Below are experts of layer 3 (counted from 0) of a mixture-of-experts language model. Rows are named router (the router's row for the expert), down (a neuron's output weights, with its number) and show model dimensions 0-255. Each number is 200 + 20 x the weight over its row's rms, rounded and kept within 0 to 999.
After each expert's rows: a language model's description of what the expert responds to. This comes from a sample of Wikipedia text that the model never trained on.

# expert 0
router,202,210,185,217,171,187,179,200,181,216,212,190,198,202,207,195,175,198,198,209,201,189,163,201,206,246,186,232,208,159,176,158,228,215,182,197,202,167,217,223,157,184,197,155,213,222,203,196,208,229,183,191,200,224,208,209,189,180,185,210,191,234,231,196,218,211,160,207,199,182,212,242,180,186,186,194,178,241,231,228,198,205,212,199,219,222,175,196,185,181,219,170,162,183,157,218,206,211,220,189,199,182,212,169,165,217,187,190,187,179,225,158,194,217,199,204,202,227,217,207,206,185,183,197,227,202,209,208,189,232,192,207,210,189,226,157,178,233,162,187,207,225,210,226,193,158,209,191,196,222,207,194,217,211,204,218,177,178,214,188,213,181,216,172,196,241,229,167,197,196,210,186,199,226,214,173,181,182,206,247,189,233,170,195,202,210,179,184,196,208,187,247,220,187,197,208,190,201,254,211,205,202,206,201,196,200,199,203,198,219,182,219,233,203,181,186,211,201,210,188,209,238,230,212,192,191,222,180,221,216,185,196,227,204,169,228,185,228,188,194,182,220,226,194,210,215,197,230,181,185,188,217,227,222,212,159
down1,201,192,200,230,219,202,214,199,192,219,178,204,203,237,187,189,228,197,196,204,201,220,215,226,196,199,203,242,201,173,195,180,205,216,225,178,224,197,197,155,242,202,240,210,174,192,210,207,198,197,235,140,192,191,218,193,198,175,199,188,224,199,185,215,186,188,182,175,227,211,187,175,224,178,191,168,217,177,226,205,178,217,225,227,170,195,171,183,195,165,199,197,217,172,197,220,189,191,209,167,228,230,220,187,241,191,160,202,226,205,195,200,214,181,231,161,204,198,205,190,217,186,204,168,201,177,228,205,198,180,237,225,227,216,202,194,203,179,188,221,185,193,218,163,178,168,162,249,177,228,215,204,209,172,204,182,154,202,191,233,206,191,176,175,186,222,191,190,200,193,191,182,185,229,193,210,192,231,185,214,195,173,234,244,233,205,216,187,194,179,214,178,231,193,156,205,185,225,182,182,196,204,193,175,216,171,201,235,210,208,201,170,183,207,214,221,221,205,220,166,226,223,214,184,198,204,208,218,196,186,204,210,197,179,182,201,205,183,172,191,186,169,210,188,180,201,186,235,177,224,202,183,189,204,201,185
It responds to: Opening pieces of proper names and words, often capital-led, such as J, Z, Cent in Centralia, Austral in Australians, plus his and her.

# expert 5
router,189,204,198,204,186,179,233,193,210,220,183,206,196,171,188,219,196,217,191,200,245,218,228,172,210,196,212,168,233,202,213,210,197,195,198,210,188,197,205,149,231,173,206,209,215,194,192,201,207,170,178,214,174,203,181,207,201,172,245,182,180,217,192,226,202,216,178,152,204,232,175,180,159,211,202,216,229,214,212,161,194,184,213,199,208,204,204,219,227,230,176,192,155,185,183,214,223,210,171,183,189,154,200,183,184,199,232,206,196,215,202,237,168,202,212,194,211,192,209,141,209,190,196,200,191,208,177,189,205,209,200,198,200,206,220,206,195,205,202,202,214,210,233,206,176,229,210,222,236,221,204,163,167,182,175,184,191,236,204,189,228,203,184,206,170,187,206,172,204,213,195,227,210,164,225,203,226,208,234,180,197,173,206,209,187,187,198,200,191,190,194,228,219,187,228,222,222,213,191,226,176,184,197,186,173,216,216,196,148,191,255,184,181,193,201,196,217,192,179,240,188,178,203,182,178,202,209,189,227,212,169,218,177,213,204,177,210,212,201,192,203,209,174,226,202,212,201,181,224,200,156,220,246,166,179,184
down1,193,206,198,222,175,178,189,190,180,215,192,189,185,176,210,186,192,224,169,194,200,192,240,194,187,222,193,181,173,169,193,194,161,174,224,207,217,208,197,208,230,190,180,207,179,196,205,196,194,175,228,161,256,164,205,183,191,181,181,188,204,189,184,188,196,206,242,219,222,213,221,207,212,237,194,161,199,212,206,219,233,236,198,220,186,200,225,173,206,199,195,187,178,181,184,226,143,172,177,229,161,212,185,221,178,212,216,200,200,198,194,223,190,192,217,193,196,210,212,172,177,176,192,202,214,227,188,222,218,189,198,188,192,213,241,189,217,189,201,166,183,219,153,193,195,203,198,166,199,249,213,186,220,196,218,193,169,177,185,174,175,255,223,192,196,219,189,185,196,201,217,178,184,236,208,195,163,174,201,206,211,212,209,199,195,210,233,188,204,240,191,196,186,212,194,189,200,197,224,172,190,187,221,201,217,166,159,167,213,193,215,213,194,205,187,228,208,192,246,177,196,203,220,169,221,219,165,209,212,191,200,182,225,217,200,200,217,173,171,214,197,192,185,177,193,184,190,229,189,161,203,193,186,215,162,186
It responds to: Line breaks in lists and tables, closing parentheses, percent signs and noun-ending pieces such as -ation, atmosph-, population, 100m.

# expert 15
router,206,195,201,186,192,215,196,204,193,184,162,201,179,219,206,197,216,183,199,194,220,166,169,192,165,180,188,243,179,167,203,205,170,225,209,176,178,224,214,181,215,210,201,192,221,213,203,173,258,197,219,197,205,175,206,231,197,194,144,189,207,215,240,219,176,213,183,187,153,181,170,190,199,267,195,202,186,192,185,212,207,175,182,248,142,196,187,205,199,197,233,188,202,167,210,198,189,182,248,184,208,212,206,210,162,203,240,183,206,194,215,194,215,182,213,175,197,182,168,221,206,202,221,193,186,172,179,196,197,194,206,227,198,183,208,231,184,227,195,165,208,199,182,193,237,208,229,217,178,188,178,190,218,219,216,230,195,206,190,208,156,186,196,192,204,238,185,189,205,189,191,197,203,192,223,191,185,211,206,185,182,212,198,219,234,182,237,201,233,234,205,183,176,185,166,222,215,185,181,203,181,229,193,199,227,200,209,217,211,199,219,198,174,194,186,225,210,237,191,165,191,224,214,211,177,195,208,228,191,194,190,200,194,198,190,222,187,176,183,192,197,183,209,179,168,191,218,228,174,186,215,205,191,205,173,168
down1,205,207,200,211,196,217,199,209,232,198,182,195,200,190,200,195,186,190,196,212,219,252,198,170,169,187,167,208,215,209,162,210,196,208,225,225,209,183,227,190,201,171,202,196,216,190,218,179,193,185,221,238,200,152,202,186,207,163,171,198,200,211,220,186,247,206,224,194,192,191,202,220,175,197,188,198,192,203,237,218,184,156,195,181,214,181,204,182,201,174,242,163,177,164,199,230,254,223,208,201,179,178,178,176,200,198,212,206,193,177,216,192,216,176,229,207,200,194,166,197,183,171,239,203,213,205,216,176,213,199,202,226,205,196,203,234,202,219,216,200,195,202,173,213,209,155,168,192,192,176,227,216,234,223,190,176,204,208,199,192,180,197,155,201,204,183,219,210,193,179,199,199,180,176,166,222,174,212,171,131,178,205,214,212,188,200,154,186,206,225,200,181,207,182,189,180,225,232,212,180,192,186,229,201,212,217,159,221,214,193,191,213,195,210,241,205,198,196,190,183,189,201,166,164,205,218,213,189,168,194,204,217,235,230,197,218,211,206,184,184,216,201,219,188,179,167,193,189,177,195,204,190,181,227,181,225
It responds to: The prepositions in and to before objects, degree and second signs in coordinates, and taxobox labels like Genus, Suborder in species articles.

# expert 11
router,190,202,198,207,179,204,232,206,235,201,201,181,224,216,207,195,213,202,228,192,186,196,228,189,209,170,197,121,223,226,204,202,212,204,192,210,225,202,208,215,205,216,198,235,231,177,189,221,181,197,218,232,188,215,198,189,195,209,294,168,183,197,186,200,228,187,167,180,199,201,209,181,206,205,200,238,230,208,203,209,192,184,186,158,213,175,217,205,204,203,179,181,232,204,216,197,200,226,191,200,185,198,216,172,201,215,190,183,209,222,160,252,152,184,210,214,210,193,194,198,189,196,198,212,209,249,226,214,182,183,196,172,215,187,188,210,213,208,207,234,216,192,213,195,182,219,195,176,199,191,218,205,192,212,220,200,215,209,217,186,205,212,190,192,201,152,214,181,223,208,202,180,201,179,170,209,194,207,221,182,233,181,181,220,204,205,215,188,203,142,201,206,201,205,202,192,195,210,167,192,193,197,204,190,192,229,233,188,205,204,193,182,188,203,219,131,180,229,166,189,216,189,179,199,184,173,207,221,193,172,208,216,211,204,210,171,197,196,215,180,200,227,142,215,233,167,208,194,192,210,184,177,193,174,217,202
down0,215,174,212,215,192,199,216,236,190,208,193,206,178,200,209,182,187,199,166,146,203,189,213,202,189,197,198,223,220,197,198,227,193,204,206,199,178,201,231,168,198,189,161,201,162,198,159,202,179,177,162,191,204,193,203,191,238,195,158,231,222,218,221,204,200,187,217,193,238,196,182,174,206,184,207,231,171,209,180,201,199,201,192,209,163,191,216,180,156,192,216,192,198,233,206,245,217,189,193,216,169,207,189,215,200,233,222,188,189,181,192,181,196,182,199,178,188,189,183,177,211,220,196,200,182,210,229,202,178,189,219,201,192,205,203,216,199,184,225,170,178,167,169,167,219,197,211,160,207,207,199,205,213,172,219,226,216,156,182,187,192,167,183,193,211,200,198,232,196,150,216,201,206,209,186,220,198,173,213,212,195,216,207,171,165,184,235,225,202,247,201,211,180,215,199,179,207,223,183,198,233,222,216,224,204,135,199,206,191,200,211,227,196,212,213,212,193,195,199,198,212,164,184,230,239,200,156,231,201,179,244,215,205,197,165,238,210,192,173,212,182,201,191,202,206,190,229,187,204,176,200,182,177,205,213,213
It responds to: Whole nouns or final word pieces directly before a comma, period or colon, such as teams, year, career, area, language, gestures.

# expert 16
router,212,208,215,180,233,181,201,213,186,172,212,228,204,175,161,198,185,232,219,188,190,193,178,212,196,204,183,192,202,209,206,193,213,217,205,218,194,213,186,190,205,170,184,199,180,162,217,182,210,200,203,219,191,187,235,215,216,196,162,234,185,205,194,203,186,176,217,244,198,203,230,227,190,260,193,227,186,229,209,194,250,219,170,190,189,197,216,185,211,188,182,217,183,193,183,197,193,179,173,211,214,202,192,217,191,217,207,196,167,180,187,218,202,193,231,181,206,175,182,160,216,174,170,203,188,202,196,235,203,183,186,182,191,194,209,156,204,212,195,212,179,176,217,227,214,177,212,186,200,195,215,160,186,221,210,218,216,192,222,194,194,228,200,211,208,233,193,244,207,205,166,192,205,223,200,208,216,219,184,202,197,219,177,178,181,230,188,202,177,196,199,190,177,171,151,226,188,176,168,188,173,202,209,190,197,197,185,219,207,187,165,206,212,210,206,203,202,235,223,219,165,209,196,206,193,203,210,196,213,252,183,240,174,194,195,204,189,248,231,223,225,206,199,173,189,220,242,192,172,174,163,205,218,266,209,186
down1,166,217,211,223,170,210,169,200,200,220,209,208,210,197,206,203,206,199,195,235,203,212,214,192,221,218,233,197,204,144,150,202,203,229,204,182,217,207,185,212,194,186,234,222,177,213,188,237,213,204,225,174,197,205,220,188,205,190,226,173,251,196,192,227,187,184,154,184,188,207,216,173,195,190,173,208,215,191,210,209,198,207,216,216,191,213,222,201,152,180,238,216,207,214,211,211,199,195,219,196,202,194,195,191,180,203,178,233,201,184,193,192,229,201,204,179,186,224,229,239,192,185,190,133,183,190,220,204,207,213,209,203,163,174,179,197,196,193,226,200,237,197,196,186,191,167,183,219,195,205,180,236,218,222,179,210,225,229,229,196,198,156,152,202,188,264,182,213,192,191,190,209,194,179,194,203,195,184,196,181,194,181,211,203,237,206,192,199,219,205,206,189,211,199,174,206,207,205,204,236,196,197,224,197,199,144,200,230,204,175,192,190,207,219,183,239,193,173,185,195,244,208,190,189,210,189,235,217,182,174,223,222,177,217,170,197,188,205,212,229,177,203,218,221,184,219,215,223,188,239,221,206,197,189,172,212
It responds to: Plural and suffix-ending pieces of nouns, such as -nations, -ules, -lets, plus part, team, States, and labels in infobox-style lists.

# expert 9
router,184,209,200,227,207,202,159,210,217,204,219,198,230,180,172,200,218,188,213,198,208,193,264,185,240,178,161,177,238,229,192,215,249,186,178,192,204,228,216,201,188,199,205,193,200,201,166,140,201,193,210,226,200,171,196,221,220,211,201,175,204,181,205,228,208,175,234,206,179,164,204,199,204,210,182,149,192,193,218,204,165,195,211,189,196,168,188,180,156,239,203,209,208,207,211,169,208,219,183,197,202,217,172,214,206,230,191,205,250,195,213,190,220,243,225,157,204,160,225,187,190,202,197,194,177,204,199,213,194,200,194,237,191,222,201,205,236,181,211,183,171,205,219,188,197,206,225,177,211,227,194,151,210,206,174,203,217,185,209,201,204,197,213,163,206,201,178,182,212,217,185,206,182,189,195,173,210,225,212,226,230,202,185,206,191,217,190,185,197,172,184,190,197,198,229,202,206,211,205,204,205,148,194,196,179,213,192,186,197,194,195,186,213,203,180,188,188,225,235,222,213,184,208,220,252,222,178,221,200,201,208,211,183,207,187,228,238,192,171,181,184,199,192,203,203,195,216,177,198,177,152,196,203,211,179,219
down0,247,214,173,207,192,191,244,167,184,195,221,202,184,193,184,185,217,208,191,184,210,220,209,186,200,216,192,200,184,278,183,189,222,215,179,166,225,187,199,193,208,187,204,184,238,201,213,196,194,223,180,189,219,223,186,163,204,197,196,207,187,209,195,171,250,204,209,193,203,197,232,215,182,170,197,196,227,194,215,227,195,199,173,196,216,213,219,225,196,231,246,183,196,197,185,219,190,224,191,201,223,209,211,216,206,196,169,219,192,180,209,190,235,195,188,188,228,157,217,228,186,156,166,206,198,181,211,180,205,167,189,203,223,216,188,195,218,224,175,209,220,202,226,173,218,189,213,183,205,192,200,204,206,199,193,192,219,203,186,190,209,177,203,151,199,202,198,221,205,183,199,225,169,175,178,190,208,190,173,233,202,230,192,224,180,154,217,220,246,161,220,193,206,174,183,185,194,191,225,194,198,219,211,170,233,262,195,172,175,208,240,198,169,201,175,214,168,189,200,189,186,168,222,213,208,226,176,217,194,200,202,180,195,204,198,184,209,156,197,184,168,206,204,228,174,204,193,217,227,197,207,195,192,193,184,203
It responds to: Prepositions and quantifiers like to, of, from, all, more, than, per, plus plural -es endings such as tastes, alleles.